Experts of a small language model: 13 layers, 2 picks a token.
Below are experts of layer 7 (counted from 0) of a mixture-of-experts language model. Rows are named router (the router's row for the expert), gate (a neuron's input weights, with its number), up (a neuron's input weights, with its number) and show model dimensions 256-383. Each number is 128 + 24 x the weight over its row's rms, rounded and kept within 0 to 255. Numbers have three digits each.
Before each expert's rows: "gets" lists some tokens that make up at least twice as much of what it gets as of all text; "mostly gets" lists some tokens that are sent to it at least half of the time. This comes from a sample of Wikipedia text that the model never trained on. Tokens count by the router's weight.

# expert 11
gets: "\n", " ", " season", " team", " time", " area"
mostly gets: " role", " game", " season", " group", " system", " school"
router:116128091070151134090141144101133147136138066126129118127130143109128144125164150096126124088146104111137143171131148128154137133111113103108145121151069155133161106080136123103157151128146101098142124122113149045164105121135138098153082140118155147122081145094086130098115137122163120125114153098099109128115126151128157122112140106130146096116136122110125111162098120127166101141143
gate0:105121119106161098148133121093122131124142129162125144114109153138156084160140126149140124119115112119119143133112083111126109130121131135067148112100144140141135110132120131133136137197104121145121147150123142114169190109130097124146207134119111123140127099159093159155133102069167122152094118152104112165111098092140117157108148159129124140164147140127146105131174101111123111114077
up0:101145122103131159152107126162099142093098149171155177097114111149149136137139105111123146127101134127117107112121096128119133123121116154126120117086148093125145088095150114140120118145098126173110149157152125126125160135127108098111170171153107103133141124098092205114133106114155123182084146132107143137101150152102096164137095140131144145130125111139175119108166143142153149137115
gate1:105124127128113101121124108139110128083150123068131126106107102139134155122106119120125123140133161139045147142160145118106094159125110139127162135138144141117098151147115144112117069103103123132126121134145087122116201083153177147118134150117118093125120066130141126131155105111124147135117124108085136147089100156114119135114133134161129107110136119195114135114151126129123102142119
up1:089118139174099144156136080114120128132123173153118136129105137130137113117114122109138137153118096131154095120156127138162158156161114103102110083098138157111118151089092136116140133153167095098153131121138143131140110126085122155091107104126140103114157146126134123127112136153099105096115120145152097115154136120137158119116114144101135141132140155103124134125121144119123123091109
gate2:177141127152135107140159124099133087135123131170063144137118118143139059167101114123156109127122143136112125128143142138149124116137165146123146120131143129088153113172088093149168143149146113092119139109153145144132094147171122147115155083091129130161116104104116143148128123094121133155151152147114156117112125102136131134126123162118132129155124179166090176178101111130121126120082
up2:117160109132145112165166122091099069138143113140129131190075127135115134133127151133155131163142174144113109138149116110132134097144172127091132163131126152106141132142121096158162131136172135105156117104153130136167113110102134146156150074143113156139095143097134148128135129107128120172148166129144130110149160095131121119124116156146160168135161132150122103159085120127109117126101

# expert 19
gets: " in", " by", " at", " the", " on", " for"
mostly gets: " in", " during", " at", " within", " throughout", " via"
router:104150133116126122145092109149133123120125128128127199117128142132148116130118132132154135126160167102122172149115159091089084097119125162107141104087174106166126078149058130150142127144108132105118142143121110115121143120125145132121117130143108182110102132130156123112091144139133099114152133142147183126094174102110132119078142115149087152119124124124091147162116148106127134109098
gate0:161131108139127125124141154119162097106139090116134145132100125103141140136160107133147146056122144095142114119086057109088138119135147116148127098109128133147151119090131109156117148129122129137107118123139090141149145128093103111183153171144092131134136103132141120135148175145137157161104096113139128116149165110116107111096152143106150136106170141112149142109124135147170139160120
up0:121168117120146124140143163135161134105125115132116152122130109093153130143117121151134153082076127083165091122112094157093136122126102165140163105101138123154153127111101092142133192170106148145077119106124124136108146105103112138142138155158082133132149094133148159129127193146150133187151098125139112152120153138095118104103160127119133157116148121139126144128121139137174163144116
gate1:092109128147077106147121154181149131120179124124120146120096136071127114152110097135137159123105106085071125071148112109122120159100113154101103146217132123141142125126111113176114134132137106124120157133108107130111102155109152112134091154116116155137113082091136170108091097135099124160126120104139113127125106126144131127129160109119172126115129143125127127125127089096174096083117
up1:127101134144080084136125112132131077101173106111121131100110125102133069128112111148136141152107141121133140106090116112128118160129124113110108153147137108149136142116115102160127146141137126114134123136151121121140105135094156147150122117099125156124135141100164102138131101114097131125099114139127134097149129116147160125110172124118140113132117118154116120185083106098192116112122
gate2:123118141100119046125111130093181122170111129087126125112138117104124098126110092120150126130109099121143133135122138099109082146109072140150132102147145131134159135124131156137162165159126118126156119108144125128109096077131093120110115082126091117129111105140121084113167145122138136129142085147150130155093138157113124121106126122075117147072161100113133088141128130144141118171116
up2:160119121127102108105100172087161097162116135128110125125128119144141116156150121087148151096156141115116170084128123117105125132129102145152098141133139111170141127140141188126118192103117160166129126144134153170090088151156148103111112114121145094140093104125135115100088175134099102155148088130128157115094119169125129133131132120137111136085098128089140092149099154145167096180101

# expert 28
gets: "\n", " |", ";", "|", ")", "---|---|---|---|"
mostly gets: " JPL", " After", " before", "---|---|---|---|", "|---|---|---|", "^{2})"
router:004150095104080131127124113123135133112132131121159102085117171154111119150099135105129130140101099109140121146110154131149140127083070118111166121122111135140129123161108169107191138130132085147123132114156132123133065103085133115139119137135126169157134144132123166133156137082151091107124144143142160155105137163119170141099128106152106117161156158140132166107091139132085132150171
gate0:124124146123147103162165135132158128139080137149113157125147142129104094159134142147064120126140135125131138129151150134141128144132136126148128135126080141140152076113144088114080138105163145139144092146146105126101123115166088137133141087108137158101142182107151127115164184106115111186112081127089124122100140141103175146179093145111111118108122129124144101147114130112082139149110
up0:118123141112112107120129142145142084158120118174097165094197156121116114131132195154109091119139104094103127137102139130142100106114146132120187145165148134146123135129097115127140138105132147118131079132144108116127125132103108125131098081083122137084146125126139110128180141093141072127144087160134079148115072108109187137161103128117122112144111144095124089152108146125130143164111
gate1:176156117110093146124127103113104136148086144143139146141147092133125161105180088098180133131118139142100184149135061136147176155123142141135089141102116135085126088128133134126104137083172115124067143146125116138115162139174130160111117158161107129130132169095131135112110148147132167167101176114112121150097160098125063150148110127090064125138085140123101116121158161119107148098122
up1:148160118100107141125114120105114128131112103141144127160110075149111154133140131095164132130111131139104142150103075129128181145133119138126125165136157176086138087113136146129099109072159117131112129125149159123124162143156146178066131117133115148176106162090118150105112144140152114141110178145148130147134128076080057134145108120101091148127126154128110109116147164106102114110118
gate2:113117134137114139167113128127133114141114066118145125104144106102103124124163090134167106122126109114177126130163120084104118119079113128129053122119154116155146133094112151112162143155113112138149142122129097082099163105091142090111147088121123119151151103101083136108120124128125193130159111155160158135146121088124096069126135109121108143087129159105088129096137129151154107144110
up2:176136103087135156143129124063106147091103113107144117090131141105135115107137083138142140132106152113102145134135165117107095126156112128168107120150132119150095150114129135068111141172105141143083157159151132128085141141139155128118147085112187176140144155137093104102161187117139126101140118119165150093123120176138104131169120143128141144158116122164118109109108123140137136190137

# expert 22
gets: " 1", " 2", " ", " 3", " 4", " 5"
mostly gets: " 50", " 60", " seven", " 39", " 48", " 44"
router:086128127163116096164124143115117127125128124151149124132177132128140164123103133144076133127137049128114137143136079117109076157141162153143070144132143095148135180128151119141125151147153132127137141148115128164141163140124091155126110138131133144083105129098140128099117100144125140156144128139113095086163092154135156137089123133127175060171094137074145147139078144125126153156151
gate0:111137112094128162064103144141116159129105118130134168157122126128052109157179131122118137141117113081120122135175172142102092168178112133156181138150132110091144126162086138125093108080152109124107105136161144130107062081102108155065134146140133109158133145116183134096126089141122122139161139133125125094138134151176124103149108138134123083151106134096135167114142135137125133126090
up0:120119147133128089168147128108158088142113087142121105132161165126160114122094132116135125104156101160147150142113148125164123144134130110125070120113139127113133112121149174143113111172141100117158166112070152118124127161143127074160128076105152137141208173135151136126128141124123117160109110163108145148113170134126117127133154128119114095142137168161185103140060161114147113129159
gate1:086091138135162171143159148101138151123137120158123112105125116096117096153163116111127090107126130098195116145159120141158118106087111142148149107126140145160128111106105160135169146155118117148154148171111118104124101082105128101154155136162141145107158088176135178161106109146106168132144096111118154175133114122112124093155110120122108131100136144150141140088114102146149163156144
up1:153136138085159118087118144169114120168140121135098153164116092105124108094146123097083145148157124110084140135163152172136120136163125108135162170196146161124121148108143112107072122084148136145130165141160152111147112126140152117116116133133160152174113123169136122093142080151106106117141112119129162104116102147158144134142147138123129129129179134151101128128138133137122155132106
gate2:130135129118094168159146160127136124151118114147146149098113128152109109099121130139140147114127132125135149176121159151109139144081073138093132109123125121166157116121106145138159117154161109110135141060166133121138147160108129127104117108110124127095142136126160133171141141124143080129154125100155099111134137079155153122164091083089135127134113148138158054166122126142083123127100
up2:114110135158137163138085149128133137097162097134140089136164144130121110117141099131089114115095103098124134057210095094092123120150135153123115132144060130160149107130137140143143148097059169099118082147159081118123160109124119123130131124143103153115099146116144128087094146128130180196144167101146135115111127118167145087097144110134124138131139111116125125123133131150151109126116

# expert 0
gets: "\n", ")", " 2019", " 2016", " 2014", " ft"
mostly gets: "′", " 1988", " 2023", " 2016", " 2002", " 2009"
router:144123117130135091144127116135106141133140133115164130095146128088142077156135118184118137116114128100140118158135140100130132118139160140128072121094092115137133128167137149137148125114160116130157100141143147151098117151112189113131102092090159144149154117149140132077131130148107157184109117130167126133140130091117131115115152180182107154174125143161143108141118078115140098159128
gate0:132091135104150113097147145153160139109130146118128158049130135104182148133113128114068128090132116120171141109118132104142120116172152122135153104122092099118169129140117145147128153104117129081130116108172132118103136117102121154115109106131124115095160106139120113143166148090151129153095134111110088125144115135125205097117136104118139119083126135097140137128101108146149082133100
up0:103146153126105129097140111112129093135160152106111175120110130106136110144154082116152138124116160116122124162144118129099127126112152124152144154191137134122116158133109130107123123184146118126145104144173144153116093123119159138076115164121109104062126122113149161127150127092127144127127109077127133121088134200150168112109116151102070117094134108133128117140107124092149080169108
gate1:154145141092089184143121085155153120131109147102164133118076105127118138096124122143102147130106146092132152167135131134120151123144144157152140137129120132121128127124087166139136195146119130164145104130146118109134141125119153131067147091139165120062108113149136142094145141123130111122132138093141123131140122160122124081124122110146082153105121085131122111088121124120163102126098
up1:140132122110123092150116162076107131124123083130114108166175131120113111142139129108132109157153134148098121104127097137115106141098109126101136148110153152092158137131137094099113091079119122140118137107119179138123128140133116102148140154099149124164140167084138098117118126157136132139119116164128152135145125132127119171117119150105144130148116180111166147188134158126127148152176
gate2:104165146136130158132139172111144166156125099100125087169164096149081125145158147110166115109150154133135105079191076075127142130159127159116127106131140127109164093126137108143126165085133188136091131131124126132113118131171126159150128129131112098103147107135122135143105129121128118139151117129142113158128108099135088086086138107118115148091124155114110142163094144165139121102135
up2:113102135145102112176124103149099109130157114122138094115119122139113110131093093137115117132108113132131107124090124123110122112141149121200165153147117134150103123123130111113168117103125122120183162082150148117116092116096119135141088148126107175151108089140119165132117129120124105095104068119112124168181109159134141116155132149107075141118162128153097097117127148083109123123148

# expert 6
gets: " |", " ", " \"", " 0", "|", " it"
mostly gets: " You", " you", " we", "у", "ʃ", " That"
router:113108136162128168142126146164118090132135111107096137125117136100121145149082161150123141128121121106149085110108155113093146086141148145126146151126091122151102145110090103087135117166140120107109100131112126140146146101100110123170123101144053167122140128135098114123110142134125176092116111136131154137159149181107145113099145156173112098137161138102138126113119152095135128135150
gate0:094157158137112074123118108100115155126127128133127102136144153120130127114111137119108139105122104135115104143149173140140149150162146139135127121117105141134134085097148139143144136157110153132118150176119162083141141133167153115142161076158119126123147156116121134142168150084148063115134134099108138100142141146142135142144107163116160152096098156136185110160178108094132121111118
up0:111221124183123131107116131150100149131099127140110148102121142125112131159114104126136146132162137105120117159092128132098179160169106133131117135171137102116102110114137118163143114139103104152115112120123157143129102147193166180117133140129116093133136150109145128142136105119161104104146158129143105111151120140173104129123120174121133149131068128130128117160113104136123117111142
gate1:173131115125112108146103139115123102123164115145122169122117156131115153157134125164075142125104172094113137111114140143121157147152108168121150124118121091132121138164116126154097133115120138137103109102128156131108146095090131149107118146136079156155165152160139162120130144175151142122146129123150116121137124147179136106100175151109125134113155154111105055129154110158131111124107
up1:103112108135141137115111115140167111123131154044145097131144075152129137095142106073166139125132090150148137183120161121153106119086142113118122117111180152139130173139131153126128156124118128174165121115102132163157128169134148145148133083113127109136130139121087078157118139085092066155164126116148150107081165151126137112136090080115100137150117127153150142109159149134123153134154
gate2:123119146129102079132128113098124100106147113100121118132130118085138117128135109119134127132128131117110166174132109114147154112118125186157083091159144084165154128149119145106095169154119128117157142127148124179098155112103146139140133117120093129127165150124107149125164107106167142152061136151125154116131087133104121124100169091135162098129136164130148151100149111108082158096136
up2:135115121148163155149123113153142168121129151125140110123121137155118116133126135116109090126056142139084119103167126171079132132122127110103181134148137162092137135089157146150157116122160149136120122161136090091135128126126138140133118113114163096133043154136110135125112138129084109082130121155144127114140129095115142145150123168105092135109096127129101136143152085120144074166124

# expert 3
gets: "'", "S", "-", "N", " A", " P"
mostly gets: " Jr", " Nominated", "De", " N", "An", "St"
router:174109119110104168129139147112147154110132129172124092084143128100129175151083116121180082118124131129119113120084110138125155157122125105149169122142111079073096115118100103127140143101104144150126073184157128127114135113128126147122137088124119113099147148128146121176104136125135124122128127162105074094115101108130155150173144134135120102161078106148147136120163060143167141097126
gate0:112145120114109148135118077130142135126111112126124125116151103146132146124185161157091113130096094135135137096109144121121104121152123135139142097144136147128167175139145109166135158092141150113127129102157126139138161171119167145078125150106112133126098116118145148114104105068123131145112136105131157159183111137114131098158177126117120132110113160143113152163119131094159129144130
up0:109109145093122113134119153160124092130134117141107126133101170114179100133128124090163170112183173123139133176178095114142164130075137132110075155076115107147141078107123159096119096131107107131143163141110105126133136107137121070197141078135135109149153148124135092133162157164149101140141116163116125108077159108128146167114095107119157141165116137096144110124121166138131082111117
gate1:071123126116103169136164123134142122120132107132115167120131132115127147119144112123101156136149146097130135101132140119111094116099127158100135161118145120113146154134091108124143087106132127117187134119129172149129125066113111118125123157135135120106098129129113142084093141127119131101135131148108121144123119152100151080123133092105092131174119114097097116137175125107161159157132
up1:116143165111134152095125108117139144146122113122101100087122166133097156095158135122131140131142072126105101143154130104137089150153164075099108140121122143118134118096116132140119147134116124123118167154127124124140117095135124104136126112148125119119115101093111118167142068102142120106161110092122152099157112122141149118086099147105106124142152149153126172179096100156133115085103
gate2:106105116169124123168111136105121123125120133105133136094097104065142112154111096154141127097113142122092130172150114121140097096095114132061122124093118110130138109102103150114103134153130057114138123115119126134156177093143121148150141093139092121123101147116156119163172128100117156161115167164139120148134135116118142148100153128113136125115158121140101143102162144149112118113102
up2:141104116197127110143088146079122111107158152094101100116126142082155100130131113116147138096123137133070125108112095096130117136097100124130180117111154112152116132110142121095159128147116092114170121142102120135149136151140176102131095083147138130115133155136144113169157112119116150143071110124106127162198169130130129070109158148126144110168124126117114158071122147110124170119146

# expert 4
gets: " he", " He", " It", " it", " she", " She"
mostly gets: " he", " she", " It", " She", " Gracie", " He"
router:071128106098127162130110143203102155111092114137128128117119139135144134099155135123111157108137089177164121127093133129131138129170127086110099135122118090132119124112082139116125165131080143142146091135136119102158152121155118156120152082116152122093134097113143094105117143115106136131135131121122095141098120109106129173120138122132164121102127086132145117125149141099125108073127
gate0:097140137106130143103151130129166111175111111146127149113189144102158139143148157106153115107122096110161149105135144090139134132142099146124128122073156151149154109119150158112108132058154115151146093097135124089154108166156190133139118146125151119126112132108181093164164116109133122132179135101144149138119072109141122123136115118122084113121161169132113117183115110144114106167127
up0:130110131098147177155152134108121098166130115127125111131150118108133122089105154148142118144125105164125141130128141147136128122111135129115154141128121140131107129170106141121152110132147141138103123134116136129117155121137149111085143085148163160141094101164135095129171118133124131130133114117115118162117111147180141122141177052105096111144152124177174151149112194136140101141117
gate1:124123141144091141142107077121100171120126138064169115128145084109092067113081121155138138143096126135138138117109162087086125122107108155165108151128146131108140122131122131137101071126142115152151087124109136159142144136154151104109123118143122100136145110109116117152116137101102114110108112090137116179118078146128134134186110108074096160088122125140094086139065114121113107138127
up1:152147129100208119096132177116129110117137129142140101129128137153134141150174194108113130141139108136158136136126120138134072139123117124111158116121104123125149142192192140124117142141139144122159106121116116099174131123118108127209159167135109136149139131141141118132126137116116150148124133161097148102094133111149137148117116175131122125138153140112142143113175102182122132122112
gate2:122103123109153142117101148118176139136098111138160154105138111111106086122145099133135116144131118115114128108127116099170125145119132109109052146135167136149158088076091163113141159109075130144129150129147134099166130119171174121123104091073177097130126141135114117129153112100155127147118151097145106110116142133117153140103110130120090132091113151131086101157133120127135141121104
up2:126111107138139127118152101132141145176134146175155126140148117088111101157118080133138118145106120130134123132120071098145131081120110109096137173129140114118115122123072156118148121121103136126130110106151170104145094119138152091101108135136165156118150144154122114139172117136128103104152150101148094112101115128113156126103123140112107124123136123153113126140122112124098096112102

# expert 25
gets: ".", " |", "\n", ")", ";", " which"
mostly gets: "\".", ").", " pm", " (0)", ".\"", ".3%"
router:162106172124142084154115085132125138140103098146078194138094150090092128099132140138146111149121108115149108135134154144098150181163152093131168141136115155094120160133132162130105081135130113102146140165124108126135106124127140181161206133145144095157122142097132129156161156110095141110135151152118137132123132144145103106139167182136155089179154118170122124112072099111128100163136
gate0:117173150119150145095105129125125169113105112104105089167139135119139102096148157150122116104103137098123124112113134125147107167114066140153124106101107182120141074115139142150118144143154099144140094137133131108142149119085137135156147163067134132134154156126109134148169156114120133161110126142100154108159169106194115118140147140140115123133092174101165100132128127091133127136109
up0:135098096147117110164158131101116114134156126143184144108132145123118128156097123132126106106157127163093124155121143132135119090148186136094150167142125064126099134122123108089097095115114192115102119109104111134132135135167121078144090117129102130108110120153146143091115097120136124090126129087117078156094095136066141130139108124098161134090152102170093144116116111131118130131168
gate1:126170095129139140141100129132096134125168139139121145121128077116107164136133124171083131131115116112115139133135153147149124106094092153115129105130142131159191158150128125132089147110151104167137121087116115145152114143081151171156169159128148151167093118123120129114131154125157100174137126105076146147141165105163117134136121129122115121132147138125143114146176083139125170100120
up1:145077146152142116104097145122111131117131105095148115125138160160137128136119142111145116126145114081110140108104109085135086101106082106149107144124142116102106071095120133132134107093077151099141138135134147077106147116126097112083124126097132132094153106133101140133142085100141126115085137152192128098120119153097118140094117124089111134158125122071155164097123186151137113178164
gate2:116132124151127130093156103128126154120134131105112138123164105141103131166170109111097100109127137099131159154101102126130108107131071131116148106106113124132152135135140119120133200155105116131119140130142093101104150113135136145119159109164152156085095087142097099172118130133142144147134068140163133097142105091142122112179120144133147132132121140113132151150132124124120145116080
up2:189130111098117110140103129170139109155088144149116147111166120127169107119146100132119147149136117133165125116122128120116140154163159116132117164098108109128142112109131155125130096131123146088119134106147136140139112140158133090124139131113140134179170124157128105045143177131165121138081137129107156117115142140128089155139120148128133141146139143154122089131144142128160159138146

# expert 15
gets: " the", " The", " his", "s", " with", "The"
mostly gets: " its", " their", " his", " her", "The", " His"
router:125141129132102167133131124120166139140103139122106138132135130136157118069069096160122153139141159130161148168136098134138153086168140131148117135108112109126159149105136136160143100086129158092103134108112128143115122115132172161141166132131139120118113133143137162164133091126165121099116160108095104154178122117119106133122111089131144146109121127137168100157131146151125140115122
gate0:130145090124105096126145102139103145147123095074139106161133121110131108095135153141116098113109131165099133119102109158140097120151140110127116105159113151156148162075200115161136142118111130110105192138109134140131103102133157114151116092124149168106126161150077135170183092142140112090085096127112106116154131179125151136141121153130132110106150155158142135086103137141142181104143
up0:146153102129138107114166105183127134128112107109145128170129124134111122125146139138131080093157138114126089127138123110097104108109139130177144141144107163110147108133138143155160102106127118101141150089134159157117086105130120147120122146114164097133107116145078134124153130143147132150120085136099125177152159134149053111094162149099138113132120129142147130107115135120120126108129
gate1:148130111171100150132133083089090153107149108122163163095072107132093172110110143145122137136133120116085134160104094091117175103091159193132113148125152100146160098141096144131123151109132134152121119124135090138135161164103127146159132100140133133161073107077133126147142129142140168144097132120123119121117131134086135135148098093137114146111137132127108121178110136171110118140111
up1:111134137133119085096130158173121077133128111143119133166152125113137118131114149088201080130135108156123131092152161147133106130150084093160124115132137154124116124113159107110137128128108134147149135137136147114120073110162153114095117140086140116122131177139072128121129130136113113098142125142130165149140127077137126085076153149164132133143135163131120150084144126093114161102139
gate2:114097129081092135135138093113122100111117079117125111123075127137129139129164129129163135124157155110156159113130096100138081108099118133119164095096153112082161134154167119105152136090162066088125183085115139124140141112151130105127168110092091128126110103121110142171124102132167132178127098158154109129143117080119100146090145125135125121142125125123146122125143117110107085167123
up2:142114123088153139110174154134092118182152164138118127132087124171146145115132156151127121119157150098144105183157155132122082071103098121087143133118144150136107109135112125124121142146125101146137152141119159105114078102078108118119163074112145132133130119140103126077110140131131120158142141158107135163127090136142100096125127121164113097169114161149129115138136154179118128149130

# expert 8
gets: "s", "\"", "es", " they", ")", " years"
mostly gets: " they", " people", " women", " men", " years", "es"
router:134128120129110193139139141127144125153092109107115143150158104128122126127114097108127115125127167142127184135131135136099103139108129106118155131157178140127117114163148087116137066126144073082108150085118153124105134090078141134221126136143114130126133109140151118140131130102101112143109156071167121115143134128070094119131113126136170116168146127169154139080095118151125124155154
gate0:114118139126114137079102166116115145150122131146122138160146130122161150158106134113109093110123129134116150134097143148181139074147139154113139113102149115141119175140109127119180126112160118118155135101156129142096134165128180158139135119130082164135162105120178145149156086126108167126148130115144127166127142142133092102141052102097167165081159147131119147120087125138170174101143
up0:170114142085122133140122109104115132124103149107108105100138130099117096121139117151128163149177133132102126109125094102108128169123161104153075118107111145093118117172103148083138104115110176122131116166128111162153098179097094107122123115151125096130108145137072114096101145153131102118141158106087154121151133083122158162112148104174136158141101114105100118135131114132128144101136
gate1:131134114162120152124135132108123123134159172084136142085078152108121119116141075124087143138091145100122108109126157111134145098150132103120128143055153111109119153187147135155130124145139125134142144160146120164128137152129102162146151127137104106145132143129083132106078125151125117128186142103144142134099104191143132123143100115117096146098119094143096115133117086091137117130131
up1:147125105145134154174074076132109143099158092111140110150121136107107164121156144135145141066163084168134116097121095124108124104131119153142109099170104123143159127117143104148137125130134111161115132123134108170138137123148180130145168125194088129145092155126147136133126122169134161127113123126148115136152145085157098144087082164103143130142137128139089114112110141180134100103132
gate2:155097125146141161144106175132093135149116126079188140139161187127129102151122130126124129126123150104108109114097127160123144140123130151100142110122114126137149125109124155127097081109106135148038127107137124127097109067099110108144122129180110122121099124162123131137110105151125118184145123106127119117143115167159139132141144161104135153095093134094154087141128134108122149143132
up2:133146131152101156147121130057130135110164128122169172155130146119124118122151154127141165111094152117106100111096132154115147125139156162132119151167146117151160113108118130098094100104117123152064121119152131147106108094134159141140114150188132106104114156146126126139098102110158109133123107105105145109115108166145110104150104114123126144094095150095160107136146110111163101128136

# expert 12
gets: " In", "In", " May", " October", " December", " July"
mostly gets: " September", " October", " April", " November", " December", " July"
router:132089140132126154088126184122159106123124156127120109156115095118107136132166168132203121117115149130172106094120108146116149127136141152150152123142132097121137167128102105138148165089135133157135146123187122154104120198145089110147139108092099103120091120145150148132106176113136083106118160109163144118134127135133140127135129115137155156110113111149136117112128136099176131105161
gate0:144097129050130108127124121128107145147107146080113147139099120160111165067121117122130146116134134144094127135108123132092145094153128151140130109147133148184116125080127133108167107119168120147155135176150127113120148143150150144151156137136149134115080131160099135085133117144104103108105129116149147137174096114123099138124113156158145103106108127125068129097123130106122142113120
up0:161145122055148126123115125123117133097130169080112130105129125151148141116146122089134138097090154100108128168122102118115133090124133137123133135137146157167179141102162121091152120128133118134156160126140123112123124127122147155161155108153125138115114117171119127089158135175150090130118075154145145130157133171103129136140136169163129118112133113121092149088153097119146133137129
gate1:099144113116079125155163143116120106133102103086128109172094138129095125106097138135155118122132105152128098129161115174131137118061138118132149098130094172100157155119116122105144121125132120119058059111167095131139107107131178102111084162093110139086135121092124138155155107136109127167097149146088107144117105127144126145147112112090155116151132144115101114126126122128128123097155
up1:134128170131149119116141119140111159125137139116137120093126089146153165070133153125117129140116140114090121077134131159127131118178127123088135129134121151179122127123114093174101123102104125135151125148100131131158131131153111156129146132172132133179107093138098143146118132122066107069145110110135172128128155140124136128125129162118111138139127117135129147144158162116108116119137
gate2:124088136131107109103087127163180093121155169143100165126133108117170144093099156111134145088134111138135127136100106128126172148130150154157090136134114101176174145105141181188150162115108101121131128190105122151141125129127112155161098098110119097140091097126138142132152159111123091108160093094117129100148106132131172134130109139095122183095145140137107166136150136108132114130114
up2:120113126144131110127125174112095120125129099173122130107165132134092143110170165094113117102121121121135104086147085179136129143102151119153117094120114167127144094160142157134123143130126118108101156132118130079108141128080103120129161136118117118122098125120123176136122119088152122118150142159166124124141132101138157121116144107167092140114104152093147133142131171187102106148167

# expert 31
gets: ".", "\n", " as", " \"", "==", " =="
mostly gets: " ==", ".\"", "\".", " ===", " ====", " “"
router:130185138154136107138171101108072160112137129128118109136142140138188097118121129140111071150132119153108154125149110132119141119120106149122128091135098125131148117122120156087094105110132135104117138115125130155160129128126172096106151118102131125143179115122179109158126176148119124104105151101152169106095109138135114162073132169113125090089135120117157146158156135125156125109091
gate0:120127167156123161147140133100120099132101134101117136155124116110108149128157147141162118138136135118130125168145136116115114101137115121130092110144119116063159124171133177157151163090114133104115136112166145147133152147110102120103134083115126140160096158151115107134126124146146118102098127125138146131136109088133146124155139126119130172137128145126087136137192155115108149163098
up0:137129125107120128143177151128103147131121120099122119126126082132111149134136130096138076131111180127126119123109122106121083164124137119117136147145148127101155096164133178139127126088141138123109123076111108114125184111129145130120140128120135135075104121153094155151150128128156129098119106139149128134116063085111123150115115121131151155112137140119076175108157132112111128140115
gate1:118164100136124120184136151158153112157124118137107133158161129165145131127148128146133133133134141116127131126124140101132143075146119141135138102132142103133170082133133099112153161120117082124110151112159164083158122065077172125097121089108151095101161075138121114108174163147154140162106084067148129113158204131124099120129146127138153122132121143128119163097159125075134087155115
up1:121147128125157121122153128187104114158119107146165113145154146145159162090124130134130158136104167118152145150137109126130084140161122112149123132085109133155118118134150088138099118120147132136146113140137140120156131126115145164155110173152105146137176113133135108086145157139122089147120100112131127145134150173125113113196121120112122114170129171104121122121131128087124129127155
gate2:135098117132117171115119113114125139137144134090102112125091095128146136127133114115044136127111172130073121149136122144125165158173169129127134136124145107102124145134124155156126107157161133130121116092118127151144097151164149103134128121139118134088105143141111115125119156066120091133143110104126133079105109137152138090117107163130160159078147155171106112136091108115116168109114
up2:072138134135109106152113121123156107156168183175091098109086151129137159083089182124120128114120137138148127112196127166138150171133127097107136142145103129112143126121133125156120114174170131116138134118079158109173109168120120136178148150139125168111153107116148118129132142113135108110152158108126109138140118125141106139097115166124162140126135146123140088172131135134121117104132

# expert 26
gets: ",", " |", ";", " –", "\"", "),"
mostly gets: "\",", "\";", ",", "),", "—", " (2019)"
router:126115148093146135062094138146098134122202098138120134122160110146113130100133126112151137157131125115136109123112122130152140130072128121097110144140195145093142143118116150152112120114151126128088138159095144142131120145130158135083105155131157095104119126103142090128125103122113134132145143106132090156100126117131170070162110111104111063126147177109164085169068132171168133134142
gate0:126154116152086112159157120167126126110134162143125153139125121090143146107126161117084142106137130115155139122126085110160124140139145136171119154096126092149146113145168139144149092161120140146131082123098117140125090136153120180138115147166138113105169090115139087117125160140122163108108122161122133115123140180148133128158084133107114151117143137068119099132129147121096124113123
up0:114105144125149137114112173090163091178104132120145094107142142160105071150146078123133116135153135160121143116114152104127127110130123132093142117101122139125122112135104149112121153078128149162135155117156164109071170100142116081109098135088130117139138156160142124124122140142137086150104109100116144137107099106099132142147137129144132101104075128112086119128128131085125148132120
gate1:132110142137119093123182091128139120118133148133107102067137152119116146109150105059093118112131064122121142155108152100147113124119150107127124109128141139170138114101171166136114119110106131125107174143118157077130181140084094136143136075133175106153178130123135105112125116132122139131127130164116142117117161132117165118182148119135119139148092152087133119155200134123122132163112
up1:117111113167117153114126133129135135158118142101149137122137108154142150109175119107136141147096123135142135166131113130104163118142112122113190103176116136142141099129142157161134127146119090088154167159105145179119143125128115141154153175126110123146124107148063114102147102091143101135153123160118131105125129116122135142092129153098117133121142152108116082142147128080101136118129
gate2:140108167147129101174121128105122126091132093100140073141142143109113112147147098119075100096126147128091122095118086087165112112112190115121113142078136071151152133149169125138118098123132100149109071127113129171116133103139092124100083068121096118094120134140133091150122124138147121089143139136178124131132136106111121104153127099111135133100107089120102147124135106105114094109160
up2:119150176160155124084077134106129166111129158125129143134133116129118105163159116166105120162112142135146132144154104120092111143145130125119193134150124130081089144132128148139140103139160133121139142160105102125145141127196109140136134142148102096092104155137140134102120112127129122124193145130163141152133136135137118139136164102121105115101115097110085111180122113145104121117089